{
  "n_experts": 256,
  "experts_per_token": 8,
  "router_score": "softmax",
  "routed_scale": 1.0,
  "balance_loss": 0.000388,
  "balance_bias": true,
  "positions": "rope",
  "rope_theta": 24300.0,
  "qk_norm": false,
  "tie_word_embeddings": true,
  "parallel_block": false,
  "init_std_o": 0.00467,
  "learning_rate": 0.00602
}
Below are experts of layer 4 (counted from 0) of a mixture-of-experts language model. Rows are named router (the router's row for the expert), gate (a neuron's input weights, with its number), up (a neuron's input weights, with its number) and show model dimensions 0-255. Each number is 200 + 20 x the weight over its row's rms, rounded and kept within 0 to 999.
After each expert's rows: a language model's description of what the expert responds to. This comes from a sample of Wikipedia text that the model never trained on.

# expert 5
router,195,187,186,193,204,199,183,199,219,184,218,227,181,165,194,203,191,194,178,212,219,188,211,202,216,212,215,211,176,181,170,219,189,223,218,223,198,179,194,183,203,196,221,150,211,202,186,186,158,218,185,214,214,208,248,175,189,216,203,208,200,179,197,196,182,211,206,190,187,197,188,222,197,180,210,167,233,188,198,211,212,203,208,182,214,220,180,181,182,215,210,210,194,206,176,207,228,186,185,182,180,223,171,198,210,226,203,222,227,204,199,210,218,208,153,221,210,209,219,161,211,204,193,178,180,157,237,201,169,188,179,215,202,217,223,181,230,237,216,213,212,208,194,220,218,170,213,198,217,215,171,193,209,188,231,199,207,180,194,186,158,203,200,242,191,208,223,211,236,210,210,209,187,185,201,175,225,206,219,206,188,183,239,219,224,221,247,216,190,174,203,204,228,181,193,204,180,204,188,217,241,202,217,189,194,216,191,183,214,229,181,199,230,165,237,169,210,214,193,201,226,154,201,195,215,257,242,187,204,227,208,201,184,235,184,164,238,200,209,220,231,192,199,204,224,206,183,215,176,244,154,206,206,231,176,223
gate0,179,223,225,226,197,192,195,191,174,211,217,247,166,219,178,208,170,218,201,141,214,179,186,179,178,176,216,213,226,206,223,209,182,213,181,193,201,200,227,220,172,199,166,221,214,204,191,207,192,205,192,247,163,175,211,187,230,240,189,200,191,202,191,251,188,216,234,191,186,208,249,194,217,216,195,211,218,199,185,214,202,190,154,217,203,192,224,189,202,184,198,218,165,182,184,217,212,202,171,209,193,184,207,165,183,153,195,245,236,212,168,204,189,189,220,166,179,179,186,190,196,173,181,180,212,204,169,164,221,218,189,193,201,190,200,229,208,176,208,213,209,217,222,189,199,193,186,199,185,191,172,195,199,220,191,210,239,230,216,191,236,189,198,208,182,187,222,209,208,218,196,229,204,217,199,206,215,225,162,206,174,218,192,190,195,198,179,224,202,220,194,214,176,163,182,202,203,179,211,198,206,177,184,189,179,210,185,212,243,183,218,257,207,203,185,161,215,207,244,189,199,174,206,181,209,188,200,192,217,206,225,198,181,211,182,191,202,215,207,186,203,220,213,203,212,180,176,171,159,205,190,179,183,195,161,189
up0,239,203,220,219,168,224,212,251,234,235,201,212,196,185,194,194,186,177,182,186,198,166,181,195,206,164,200,203,215,188,231,216,206,204,186,212,192,191,185,195,219,171,232,172,201,217,199,178,200,235,177,216,194,230,183,191,184,222,211,216,170,190,202,225,145,222,208,205,158,206,247,180,212,204,177,193,219,225,215,205,205,221,183,202,225,197,194,185,236,165,189,198,184,182,174,176,228,188,189,198,206,185,224,197,210,217,191,228,206,202,230,196,209,219,146,202,197,189,171,234,186,180,206,167,169,211,179,212,211,201,190,192,207,189,209,200,184,209,214,214,207,173,224,215,181,183,191,166,199,230,173,192,202,186,186,237,208,226,191,224,201,203,202,200,171,172,229,231,224,222,216,195,226,228,189,206,222,206,178,221,179,209,193,190,195,182,192,196,191,219,202,182,163,156,156,200,218,199,203,204,184,170,203,209,156,205,206,214,221,206,213,234,175,172,184,165,172,212,221,175,187,224,182,167,230,204,182,202,193,228,187,224,197,214,193,202,183,210,171,206,185,200,212,226,199,181,175,206,175,168,221,179,183,225,197,178
Foreign-name syllable pieces

# expert 2
router,177,182,205,183,241,232,195,157,198,231,205,175,173,210,192,201,220,214,184,202,212,168,192,187,169,223,203,200,243,178,191,224,181,202,231,182,202,161,194,188,225,212,202,169,203,233,175,182,176,216,184,231,231,183,221,187,198,188,227,186,189,208,180,218,170,226,194,205,190,210,202,230,192,212,235,199,200,184,217,185,221,229,223,187,219,190,184,192,166,184,228,193,245,211,181,213,210,172,198,203,182,211,184,186,201,191,180,205,173,190,206,216,230,211,208,206,190,207,222,173,179,191,191,197,204,206,242,220,175,169,184,184,204,187,175,183,200,229,198,205,222,187,181,219,205,164,218,208,169,195,179,194,211,225,197,197,182,215,190,176,214,191,161,180,192,245,171,203,197,217,199,156,186,183,205,180,215,239,201,168,212,155,210,184,231,203,185,209,205,201,209,233,221,200,208,202,177,197,199,174,226,217,203,204,210,254,200,180,201,187,219,210,183,182,223,218,197,195,202,192,152,159,179,201,215,223,213,206,181,197,184,234,206,237,196,203,182,199,242,238,208,199,207,233,220,219,190,198,176,224,170,198,224,187,207,235
gate0,187,197,204,214,182,166,215,210,189,220,212,188,189,220,200,196,192,202,193,207,205,209,211,204,199,217,185,176,179,198,198,169,210,181,186,209,204,248,174,183,201,213,175,199,215,178,200,228,199,247,186,212,193,180,150,222,199,179,220,194,243,201,197,176,229,226,206,197,189,185,209,188,231,209,177,204,204,175,179,198,185,196,201,227,214,218,199,196,215,227,222,219,218,196,180,164,228,210,189,199,236,169,197,232,174,189,186,173,227,226,186,193,190,207,216,203,230,197,167,170,212,166,202,195,181,227,193,187,217,226,206,183,177,210,192,184,210,207,218,210,212,192,189,188,195,214,172,218,193,192,174,201,214,167,129,141,183,187,186,196,214,189,235,211,221,204,215,187,188,200,192,192,221,218,208,199,196,162,152,241,214,224,220,213,202,163,169,200,211,238,192,211,203,228,199,173,231,172,222,191,201,193,195,194,220,190,200,185,195,217,172,218,213,203,187,160,207,213,213,186,206,228,221,211,224,170,189,198,201,244,198,176,222,200,218,175,184,206,185,213,207,219,188,232,200,179,248,221,179,176,206,175,142,173,206,193
up0,183,214,169,186,181,205,174,194,216,186,218,208,207,204,249,168,210,161,182,225,179,191,202,241,224,209,191,194,205,216,233,219,189,203,204,217,218,199,191,193,202,236,171,199,206,192,201,183,199,217,219,189,187,219,188,191,195,178,233,219,208,180,204,180,228,216,234,182,222,193,190,186,210,163,163,216,190,207,204,177,204,190,179,192,208,182,181,197,188,179,220,209,186,195,188,175,233,217,185,236,208,182,214,217,182,202,196,192,217,234,208,184,225,202,214,197,212,204,191,235,233,215,188,209,198,193,224,185,173,225,181,215,189,164,209,204,174,208,202,195,204,213,222,198,209,215,222,195,217,207,238,232,210,208,204,221,208,195,209,209,162,233,183,213,154,188,243,141,201,209,192,199,214,209,194,198,219,191,168,254,188,233,194,204,212,186,189,185,232,206,206,209,240,180,227,211,201,239,214,190,193,149,218,222,197,175,202,196,180,215,190,247,246,182,212,196,205,219,190,185,221,207,188,180,190,201,174,173,153,211,195,169,205,198,200,205,195,209,157,234,181,178,230,181,199,163,227,213,233,216,187,198,208,217,217,173
Mid-word syllable pieces

# expert 42
router,192,184,171,193,225,183,166,195,176,186,198,170,196,224,218,209,217,217,188,191,221,215,200,203,191,186,186,201,223,216,194,218,178,176,242,187,199,212,210,217,195,207,192,169,208,209,210,206,190,171,198,207,178,222,195,214,190,190,180,171,195,167,238,223,202,208,215,219,199,203,213,172,192,199,221,180,206,197,188,196,192,186,222,170,235,171,184,215,167,193,170,196,170,178,230,209,226,176,184,194,154,182,158,230,194,193,184,224,240,193,231,191,205,182,200,215,227,188,175,204,212,212,228,224,180,218,252,206,190,228,193,186,233,189,207,208,217,171,211,213,193,212,204,206,169,243,167,212,190,210,195,177,230,206,171,192,192,190,203,179,207,178,182,195,215,168,216,195,179,201,216,216,239,208,224,246,206,204,183,189,218,182,214,216,201,199,216,206,178,212,217,190,193,194,163,194,185,191,190,230,157,187,178,168,240,199,162,171,197,179,225,229,195,221,199,168,234,201,215,191,190,228,183,199,189,185,178,209,182,214,200,180,194,184,224,218,226,225,222,169,216,226,185,216,186,174,214,230,228,253,234,217,206,213,216,214
gate0,183,200,225,194,196,187,191,204,216,217,248,184,193,215,222,163,170,207,220,177,198,195,211,206,202,197,198,190,196,191,233,157,156,196,201,200,176,220,132,205,168,224,191,199,205,218,217,223,233,160,183,179,198,227,208,182,203,239,225,175,205,129,197,198,174,178,201,202,216,202,208,191,179,180,188,227,206,170,183,219,215,183,171,213,224,183,209,203,196,218,214,224,232,200,158,178,203,230,208,215,190,223,185,202,186,206,222,193,223,199,184,230,227,219,213,230,179,188,200,190,168,217,225,208,202,194,213,196,183,234,200,183,199,232,211,162,205,215,198,191,190,221,230,202,201,204,200,198,153,177,184,191,173,166,184,210,219,196,204,204,199,200,175,232,197,191,183,179,187,231,197,212,211,161,189,229,182,163,208,230,210,200,209,199,196,167,219,193,175,204,208,229,197,196,196,201,200,209,187,197,197,226,190,174,206,184,178,183,203,191,214,199,229,186,182,201,171,231,167,203,225,182,209,185,207,200,168,188,193,191,200,192,188,229,183,189,190,192,235,203,220,219,196,182,209,147,210,158,191,182,197,225,216,201,197,152
up0,226,204,232,207,230,166,197,187,229,230,199,191,230,201,227,217,200,178,188,182,207,236,200,190,210,219,192,184,182,236,206,230,197,166,225,196,189,189,217,184,211,193,174,193,217,155,224,175,218,240,222,163,169,257,188,220,236,165,223,196,180,203,215,205,238,211,214,221,209,216,194,184,185,189,201,192,159,229,230,192,192,220,178,201,214,224,163,194,172,197,184,162,204,188,192,194,210,182,230,196,166,225,227,190,193,239,226,181,212,213,186,182,193,234,208,188,230,190,221,218,200,205,178,218,212,190,208,176,228,204,204,177,210,179,211,207,221,235,196,218,215,191,159,236,213,206,207,204,173,203,231,212,185,193,192,205,202,196,208,203,192,186,204,207,164,193,183,200,192,189,231,178,227,214,199,199,195,192,208,169,195,152,203,201,194,227,218,221,195,209,221,205,214,183,222,204,215,165,223,178,197,212,207,232,212,194,193,205,193,176,172,223,146,183,202,177,213,204,243,219,204,202,188,205,175,196,192,182,190,179,190,173,201,212,185,216,199,245,196,201,203,179,191,219,204,200,250,215,168,216,185,168,215,198,208,201
Reporting and naming verbs

# expert 22
router,186,221,238,173,186,219,202,221,192,195,208,193,193,224,167,223,197,195,211,203,217,220,219,210,181,161,206,206,162,202,208,197,195,189,150,185,200,218,155,212,198,214,202,213,221,220,175,231,213,221,210,212,208,196,161,199,234,173,208,190,232,233,169,200,205,199,198,190,186,212,272,200,194,168,199,170,197,193,194,210,196,149,213,235,187,167,186,208,209,221,196,196,201,183,197,213,223,216,201,191,218,195,216,218,186,213,173,184,201,201,211,174,175,166,202,178,186,211,189,212,185,209,204,193,223,201,240,200,184,181,203,172,203,216,173,224,187,174,187,204,182,179,213,160,209,160,202,204,204,189,205,219,179,212,172,201,238,216,222,180,207,197,225,216,234,207,180,219,222,184,190,200,183,209,186,224,224,203,203,247,222,219,170,217,193,186,155,196,227,209,194,195,177,205,214,204,194,209,197,230,172,180,206,177,228,192,222,197,188,150,202,176,170,188,178,189,190,216,214,201,202,171,207,213,223,176,218,218,187,245,192,159,164,182,189,226,206,172,180,212,187,209,233,184,195,178,212,221,198,208,189,189,188,240,203,170
gate1,215,199,223,203,189,163,219,215,244,231,188,216,208,189,199,212,201,233,218,203,150,174,218,233,183,163,199,173,205,170,207,187,208,171,175,171,216,171,216,190,201,198,196,144,255,206,180,209,181,209,186,221,204,173,222,154,214,188,226,188,202,186,158,173,177,209,174,205,233,199,198,177,187,160,193,200,208,203,208,194,171,178,195,229,218,167,222,190,209,180,226,207,183,190,185,183,190,204,202,239,208,179,215,180,151,180,191,204,190,191,167,190,207,204,195,227,176,205,205,194,228,210,182,208,216,185,211,199,162,202,220,202,186,190,199,205,196,208,171,215,187,220,211,179,194,179,177,206,186,192,168,210,201,221,195,171,160,217,228,174,213,213,204,221,199,197,229,231,212,209,221,192,215,191,178,215,216,174,185,198,207,205,208,187,187,209,189,228,195,203,209,201,187,205,214,179,194,240,205,237,199,199,186,240,181,203,180,229,252,204,198,185,220,212,203,179,203,218,197,217,215,175,222,189,186,217,200,161,194,207,202,197,193,177,196,215,213,174,225,202,182,189,186,191,228,201,196,193,129,230,202,197,172,204,198,241
up1,174,188,199,174,200,231,174,178,190,179,192,205,147,226,231,226,211,195,161,171,219,232,201,154,192,199,171,205,198,210,195,201,193,215,197,213,222,202,200,199,192,219,181,207,127,188,188,214,215,185,236,167,195,210,184,227,201,214,171,202,186,208,223,202,206,210,201,184,195,189,197,214,230,213,218,209,203,210,186,186,236,212,234,159,177,208,201,229,166,233,193,191,207,199,202,220,209,176,210,199,192,219,196,194,227,175,200,222,209,220,228,228,167,187,204,185,235,220,173,233,198,203,200,194,190,176,183,199,212,191,198,220,212,202,204,203,187,220,215,174,215,156,170,224,195,234,218,161,192,201,183,172,210,174,246,203,221,175,161,176,174,218,201,198,164,197,182,206,211,202,179,175,184,192,231,183,210,221,199,188,202,189,197,182,213,186,185,189,216,202,208,222,201,218,208,236,229,177,203,168,193,183,188,194,210,217,216,211,189,190,227,204,177,178,220,221,172,226,220,190,218,212,179,209,211,191,184,212,213,188,196,215,201,242,227,178,184,209,193,189,207,193,239,193,174,185,213,201,242,160,164,194,208,203,196,150
Field label separators

# expert 13
router,212,209,170,209,168,190,162,217,210,184,155,208,248,204,190,193,235,226,213,208,165,211,166,190,212,198,205,199,168,219,179,189,183,231,175,213,203,219,235,180,186,191,209,219,173,190,151,204,164,206,193,178,209,218,217,222,175,178,207,160,197,186,235,209,217,190,221,205,216,191,191,197,203,215,206,161,167,200,198,181,191,208,203,200,189,198,192,207,211,200,210,159,198,171,199,221,151,181,194,198,192,191,175,184,235,213,196,168,200,237,228,204,218,238,172,165,221,218,201,225,198,225,179,200,169,198,214,204,191,204,191,189,165,186,185,217,220,204,187,233,235,185,205,187,185,186,213,238,200,237,206,216,191,209,182,184,217,172,200,201,201,191,200,216,197,204,199,249,197,181,197,160,192,218,175,219,210,163,185,230,199,216,172,213,209,212,194,186,190,209,230,161,172,217,195,198,185,210,200,197,200,177,206,208,172,211,170,237,230,196,238,189,165,199,194,189,213,210,202,201,197,180,212,196,200,192,238,209,230,209,222,196,225,165,246,199,209,202,212,206,190,171,217,194,214,183,213,187,202,219,186,224,173,165,224,198
gate0,198,152,225,195,192,238,197,198,227,173,213,192,228,182,206,207,194,229,216,234,175,194,213,185,203,202,151,188,183,219,208,192,215,192,223,196,225,183,207,200,239,203,207,197,212,215,164,215,206,205,228,205,230,165,201,213,211,172,218,169,180,188,197,197,191,179,210,205,206,177,184,202,214,215,166,225,172,192,220,202,158,234,205,212,171,207,249,187,163,224,198,198,188,216,195,215,154,206,215,172,215,194,182,232,220,199,190,216,183,219,197,188,191,236,202,188,211,214,194,173,161,209,191,202,207,206,189,153,201,189,208,193,165,230,184,209,171,182,200,225,196,190,207,178,197,221,182,210,185,193,206,190,216,195,235,173,222,196,175,202,160,189,194,197,193,159,186,206,252,216,221,213,198,203,180,237,225,181,212,208,180,190,209,159,210,163,223,217,179,220,189,236,212,169,163,196,166,209,201,197,190,192,192,207,195,181,225,199,212,183,210,166,206,229,212,189,199,215,193,202,236,189,217,200,233,221,219,163,197,232,174,204,169,199,208,223,195,171,215,178,203,230,199,225,184,213,177,230,198,209,215,220,203,214,228,204
up0,203,226,168,191,207,174,214,216,193,228,223,180,192,219,180,175,218,170,186,189,196,211,222,195,204,193,226,171,222,168,226,176,213,196,195,198,209,172,203,218,202,153,188,204,235,203,225,171,216,228,203,195,201,228,203,192,165,215,198,208,218,202,188,207,178,203,230,191,195,223,221,169,209,177,205,191,194,237,206,216,222,179,175,185,191,190,177,202,195,199,208,233,187,192,218,231,236,189,237,221,166,230,225,185,189,183,240,202,182,204,188,197,197,163,207,227,188,185,174,224,197,216,206,184,222,174,239,248,186,214,186,227,216,195,189,166,192,225,234,190,181,237,186,198,172,185,215,200,189,192,172,207,157,211,170,169,188,196,265,179,202,211,216,224,212,209,182,175,170,194,182,210,196,174,170,180,193,235,181,210,216,193,233,221,202,188,174,162,209,154,192,191,210,229,225,175,196,199,219,207,217,210,213,169,205,218,205,168,219,214,196,210,220,188,200,180,187,206,172,196,203,226,176,211,218,209,182,219,209,165,231,200,189,210,188,189,231,220,178,221,185,207,165,210,203,199,218,175,222,203,211,192,201,195,201,209
Education and career prepositions

# expert 35
router,165,233,242,184,196,215,183,241,225,221,200,177,206,215,176,225,199,205,238,183,223,201,189,185,187,203,181,204,166,212,204,213,194,193,173,188,219,222,147,208,175,200,207,216,182,229,174,218,212,225,229,227,207,212,189,204,197,185,229,201,231,234,195,204,214,193,192,190,184,233,228,215,207,194,180,225,192,174,187,202,247,178,204,234,229,218,195,186,207,216,206,222,215,197,224,223,192,175,230,194,228,175,205,196,214,251,176,171,225,231,186,184,180,177,204,175,203,193,171,195,191,221,200,203,224,195,204,208,156,197,218,163,162,195,191,215,184,207,161,170,166,182,198,177,192,183,203,207,217,236,208,222,177,213,183,202,224,210,203,179,194,217,208,173,189,210,206,223,198,188,183,174,188,218,178,226,217,214,189,231,207,187,175,222,222,193,193,211,229,198,178,193,162,205,203,212,207,195,194,237,189,179,191,218,226,190,205,215,207,165,202,168,228,172,206,219,178,218,212,175,218,183,238,215,208,192,192,224,167,205,174,193,180,196,175,208,190,223,190,237,215,217,220,198,177,196,190,194,218,220,172,190,174,216,200,161
gate0,195,228,199,191,208,220,226,188,185,201,198,175,190,202,201,208,200,195,212,211,212,211,176,212,184,188,205,207,209,210,206,185,205,203,175,190,221,196,175,188,200,188,206,189,228,188,198,186,209,215,207,200,205,234,185,214,156,191,192,235,195,202,226,205,175,185,180,152,200,189,204,192,214,202,178,192,192,184,173,175,182,201,186,221,196,195,222,199,227,214,250,185,237,207,167,165,212,217,188,186,214,223,217,225,177,181,214,209,177,155,198,197,188,229,228,190,188,207,212,161,206,176,170,172,164,213,154,204,222,194,208,224,196,184,208,221,203,201,199,255,234,197,174,207,218,201,169,163,184,199,165,209,182,221,178,215,216,216,209,213,179,193,224,187,215,197,208,180,238,222,188,187,241,175,197,207,209,190,185,178,180,196,234,199,221,163,188,170,175,186,208,201,206,174,168,194,151,174,219,207,218,228,207,226,222,185,175,194,225,165,188,198,183,197,204,201,221,176,205,203,210,206,194,199,182,229,150,228,222,213,192,211,196,202,203,243,198,201,205,165,148,196,228,214,217,209,214,161,182,223,163,172,167,177,202,200
up0,202,186,207,204,205,203,158,195,220,239,178,213,195,230,193,238,191,211,219,219,186,207,181,191,198,161,203,228,219,208,219,192,176,234,200,193,184,192,178,207,238,231,209,211,236,176,159,205,186,235,210,179,213,179,212,188,211,169,223,212,166,201,204,199,213,225,178,189,228,192,211,211,194,198,216,201,167,177,204,197,211,219,201,213,181,181,202,253,228,192,167,153,232,183,203,217,215,227,195,201,166,208,214,198,196,186,180,215,187,204,222,188,214,213,182,173,173,187,209,185,189,221,178,190,183,196,203,220,177,209,184,223,182,176,186,224,218,206,224,232,202,201,186,218,239,198,176,204,235,208,186,205,181,207,176,182,229,183,210,223,178,176,195,212,210,193,158,218,171,205,186,187,204,190,185,180,225,220,194,173,215,194,189,187,227,201,162,201,237,223,226,162,212,166,218,207,164,178,191,207,200,219,218,222,199,211,203,245,216,164,217,201,165,202,228,192,232,207,234,227,157,187,195,198,255,216,215,194,238,209,193,206,202,184,207,206,209,212,210,224,185,189,210,226,212,180,194,204,189,234,203,191,197,211,209,235
Infobox field colons

# expert 18
router,214,235,221,200,214,216,190,181,207,154,219,180,206,196,172,217,215,213,203,189,202,191,190,175,182,224,173,205,221,176,164,207,178,223,204,214,197,160,200,175,208,227,216,172,210,198,172,156,213,240,190,186,201,189,247,169,206,200,230,213,202,187,198,193,183,206,178,161,162,185,207,194,180,208,221,199,196,154,206,205,198,226,198,188,215,208,203,183,182,185,190,217,189,190,165,192,221,217,211,227,164,223,202,190,191,178,216,215,200,207,205,217,187,180,204,189,235,223,225,192,201,179,181,184,170,194,225,212,146,163,173,226,217,223,218,179,195,209,216,221,180,197,214,216,228,167,202,207,206,172,188,212,189,200,185,199,225,228,184,206,174,224,196,202,182,206,186,211,212,218,162,187,190,194,214,175,192,231,225,188,205,189,212,191,224,193,244,223,207,189,218,225,208,196,190,200,189,195,206,205,231,184,208,175,190,240,189,186,217,231,196,171,202,210,239,168,197,176,198,195,197,192,205,179,227,252,220,152,217,184,180,228,200,255,209,200,219,201,202,210,210,179,194,193,239,235,167,205,191,236,175,190,196,206,199,217
gate1,177,208,207,234,166,227,203,198,187,211,180,199,205,222,198,181,189,209,180,186,159,218,206,172,197,170,209,200,179,156,193,149,196,184,167,171,230,213,165,183,230,158,188,192,192,239,224,227,179,165,202,193,212,174,171,192,226,204,181,173,185,199,160,185,180,192,201,239,212,192,227,182,189,187,238,245,211,212,221,219,214,167,216,186,220,189,223,190,214,215,193,242,229,240,223,219,197,199,194,187,184,202,183,219,208,239,198,217,208,217,209,173,169,200,211,213,185,215,199,230,217,220,185,232,209,168,215,173,203,184,231,200,195,201,178,185,180,214,175,195,219,170,220,215,204,201,249,200,203,193,204,193,207,219,180,178,196,181,216,202,236,211,192,199,183,199,221,226,167,199,191,214,207,218,173,197,197,182,192,216,196,173,218,161,193,196,182,220,189,211,186,210,158,207,189,200,206,217,162,193,195,213,198,215,216,188,221,169,212,197,222,178,188,213,216,205,203,220,184,194,205,200,245,186,229,203,214,200,173,179,189,228,257,192,187,207,193,176,235,212,184,197,177,182,208,219,205,183,202,179,215,213,215,186,204,217
up1,191,200,202,222,168,225,239,167,226,233,211,182,184,220,198,196,193,192,171,186,183,223,223,182,181,197,202,229,193,239,193,189,212,177,199,204,209,205,216,212,178,181,213,188,194,237,198,200,219,158,194,167,182,198,169,210,189,163,186,187,203,189,216,157,229,186,217,202,203,179,224,195,193,186,211,185,182,203,170,224,194,199,166,165,202,171,195,182,147,210,210,178,218,171,194,186,224,201,168,192,202,181,210,213,212,189,163,161,221,195,189,157,211,191,208,184,214,198,216,222,197,181,199,203,200,230,161,171,207,204,211,200,173,150,198,179,186,215,168,200,177,201,187,188,178,224,206,212,212,213,235,218,168,192,176,254,183,200,181,186,170,174,184,181,202,217,207,193,197,228,211,172,226,182,235,190,207,195,190,232,182,211,182,198,220,213,189,201,203,217,188,174,207,181,189,228,211,191,202,205,189,203,210,238,188,188,212,170,198,169,213,206,179,188,198,242,203,213,141,177,187,217,183,201,221,198,179,186,175,178,216,189,231,178,197,201,179,172,207,226,227,189,182,183,193,173,217,192,187,188,221,187,245,202,186,196
Mid-word name pieces

# expert 45
router,215,225,223,210,222,186,171,198,226,221,205,176,219,175,199,181,182,159,184,212,198,217,202,196,232,220,221,195,203,178,251,205,203,186,191,188,196,155,201,201,216,165,196,190,230,239,193,237,235,197,226,153,227,164,179,208,173,233,198,221,214,188,180,194,212,189,205,220,171,185,180,201,213,207,163,169,199,215,203,194,192,242,209,189,161,189,181,190,170,202,203,169,179,201,228,210,193,171,222,193,221,223,205,194,179,172,179,202,192,214,222,224,204,228,227,191,211,179,211,188,160,196,185,182,210,204,214,174,210,195,204,212,213,198,238,225,182,211,224,229,230,198,167,214,190,202,212,221,193,167,203,187,183,251,205,208,190,212,209,166,207,185,155,203,225,210,221,171,240,206,249,211,195,205,216,213,182,175,214,168,213,213,179,207,173,174,207,189,200,206,204,189,224,211,177,209,175,198,206,172,199,221,213,175,234,174,217,170,179,220,196,214,228,194,179,226,183,217,205,195,183,221,189,181,207,201,228,191,216,229,161,211,210,212,194,215,186,222,191,213,181,213,214,194,203,207,168,218,196,172,216,202,189,223,215,187
gate0,202,172,224,199,188,221,205,212,181,204,158,169,176,193,221,172,224,192,247,200,166,197,201,198,178,213,212,179,173,209,188,192,199,213,183,172,214,206,202,180,178,223,186,235,173,196,181,200,164,211,217,194,209,196,218,210,203,186,193,213,209,184,184,206,182,194,200,190,180,263,201,179,215,202,170,185,177,173,169,222,193,227,176,230,206,215,196,201,197,224,180,208,201,189,156,203,223,195,195,204,209,192,165,185,186,165,204,192,183,180,191,180,156,191,239,212,204,224,229,190,241,204,216,212,195,188,202,207,225,187,175,202,181,217,177,192,193,196,207,199,207,224,190,205,167,193,198,197,227,187,210,165,169,226,219,210,231,187,204,224,164,243,239,181,196,175,188,222,142,249,177,184,176,175,202,224,201,220,215,229,225,200,188,196,205,206,220,221,191,233,202,172,193,195,216,191,185,191,203,189,199,203,161,192,205,196,206,193,184,187,177,148,190,213,213,173,196,212,207,191,183,201,190,182,190,204,190,179,182,180,198,226,191,230,160,204,223,189,194,182,174,202,217,191,160,208,208,173,240,203,163,182,195,183,164,199
up0,200,200,226,223,221,198,183,209,196,206,187,170,215,225,218,228,143,200,213,159,206,168,225,177,193,176,224,190,203,199,229,184,185,161,204,210,206,201,194,214,176,158,216,177,215,175,181,202,184,216,197,177,253,196,208,233,213,195,214,184,245,200,213,155,194,221,182,221,219,226,184,196,189,201,179,201,157,201,194,193,206,194,207,205,171,149,210,163,225,185,196,187,222,195,202,205,169,168,210,220,196,189,229,196,214,195,210,206,186,192,183,188,199,185,225,205,176,203,234,202,165,176,202,201,189,195,208,185,209,189,199,187,216,200,197,205,191,179,203,214,170,199,202,177,207,217,188,225,200,213,211,208,182,224,194,208,165,217,170,198,190,197,195,202,212,205,197,169,234,159,187,238,195,213,192,195,203,197,153,179,214,178,211,226,200,202,186,177,179,205,187,178,212,205,176,217,224,182,227,207,203,196,214,179,200,159,233,185,197,190,211,177,193,189,194,231,177,170,234,218,202,249,223,218,226,203,202,210,224,208,207,221,180,193,221,208,165,241,213,149,212,208,205,202,213,197,173,199,193,152,189,192,237,184,244,184
Attributive adjectives

# expert 14
router,215,208,249,226,193,180,201,192,206,204,194,169,231,209,195,219,183,192,213,205,200,167,202,176,205,183,159,190,213,214,219,213,219,173,194,177,201,199,193,216,207,196,195,241,227,221,220,204,193,233,227,223,219,200,167,208,211,169,217,179,214,222,200,172,222,209,215,209,166,218,208,194,209,213,175,228,210,219,211,196,201,203,221,220,191,231,207,185,219,212,156,190,220,219,210,171,202,187,222,179,177,160,221,183,211,212,226,201,213,210,202,167,159,209,223,202,188,242,192,185,203,230,212,192,225,208,206,185,195,179,200,183,187,161,213,212,185,196,207,199,165,206,228,197,198,179,177,199,224,191,218,238,203,226,197,197,229,201,193,233,189,203,201,203,199,222,199,172,233,183,205,216,165,195,181,211,230,222,174,232,207,186,176,167,212,163,248,189,235,215,156,205,177,180,185,213,224,234,199,216,214,184,222,195,223,195,207,203,219,209,236,206,184,192,182,176,242,204,181,224,222,220,209,167,223,203,203,235,199,202,199,160,181,224,193,191,194,179,210,257,226,198,233,203,186,213,208,227,206,206,182,189,200,237,201,191
gate0,242,172,200,204,189,239,222,241,212,214,212,207,207,194,204,197,203,202,215,191,174,211,209,243,200,194,210,204,209,185,200,208,243,214,232,168,194,208,202,177,180,211,194,234,191,197,241,205,215,216,224,222,226,179,187,183,188,215,211,205,213,187,219,198,210,203,223,181,220,197,222,187,199,182,232,151,179,223,224,216,172,163,180,184,180,179,191,230,203,222,212,188,195,195,180,189,226,194,223,192,195,205,201,147,159,225,213,206,234,218,219,170,170,227,192,187,209,196,179,204,231,220,175,226,160,187,206,228,175,165,229,226,177,216,223,211,199,193,220,192,184,204,205,210,164,230,203,176,202,227,170,180,179,197,197,164,209,187,213,192,191,197,231,172,199,182,225,181,198,236,204,203,197,201,210,213,198,197,173,198,230,192,196,185,174,200,171,229,167,208,188,161,195,209,197,206,214,231,229,215,158,218,205,187,169,190,177,166,220,181,175,202,196,155,186,213,214,197,173,221,181,231,194,202,228,178,204,212,228,198,194,195,204,217,181,196,208,200,190,175,224,219,199,195,217,215,195,217,210,177,180,190,208,253,201,225
up0,209,183,214,194,187,148,149,232,198,235,228,197,191,233,170,206,201,206,212,212,191,159,173,200,212,207,205,189,176,189,205,201,201,232,215,234,196,225,203,200,173,199,205,169,204,159,228,187,211,241,194,172,177,223,196,189,200,172,197,208,220,198,224,222,214,189,203,212,223,209,204,209,213,218,176,175,183,169,201,204,212,225,193,204,192,197,222,180,215,216,154,223,190,186,192,237,223,216,212,209,219,193,241,218,161,227,203,198,213,209,215,178,206,217,182,189,211,192,226,218,207,223,204,208,163,209,220,172,204,212,189,207,210,198,190,240,188,204,211,182,200,217,200,215,220,212,221,200,153,165,225,175,229,205,196,187,196,220,213,174,211,215,175,190,228,223,207,198,217,203,195,182,213,201,167,233,240,184,187,194,174,188,191,215,210,188,221,211,196,209,190,243,182,215,180,183,197,212,225,226,207,227,196,184,230,176,192,188,180,179,196,225,210,229,151,195,187,160,205,212,200,170,211,184,223,185,195,197,166,216,230,216,161,201,173,202,179,199,196,169,198,170,218,207,248,212,189,221,197,222,161,207,208,206,192,235
Infobox field labels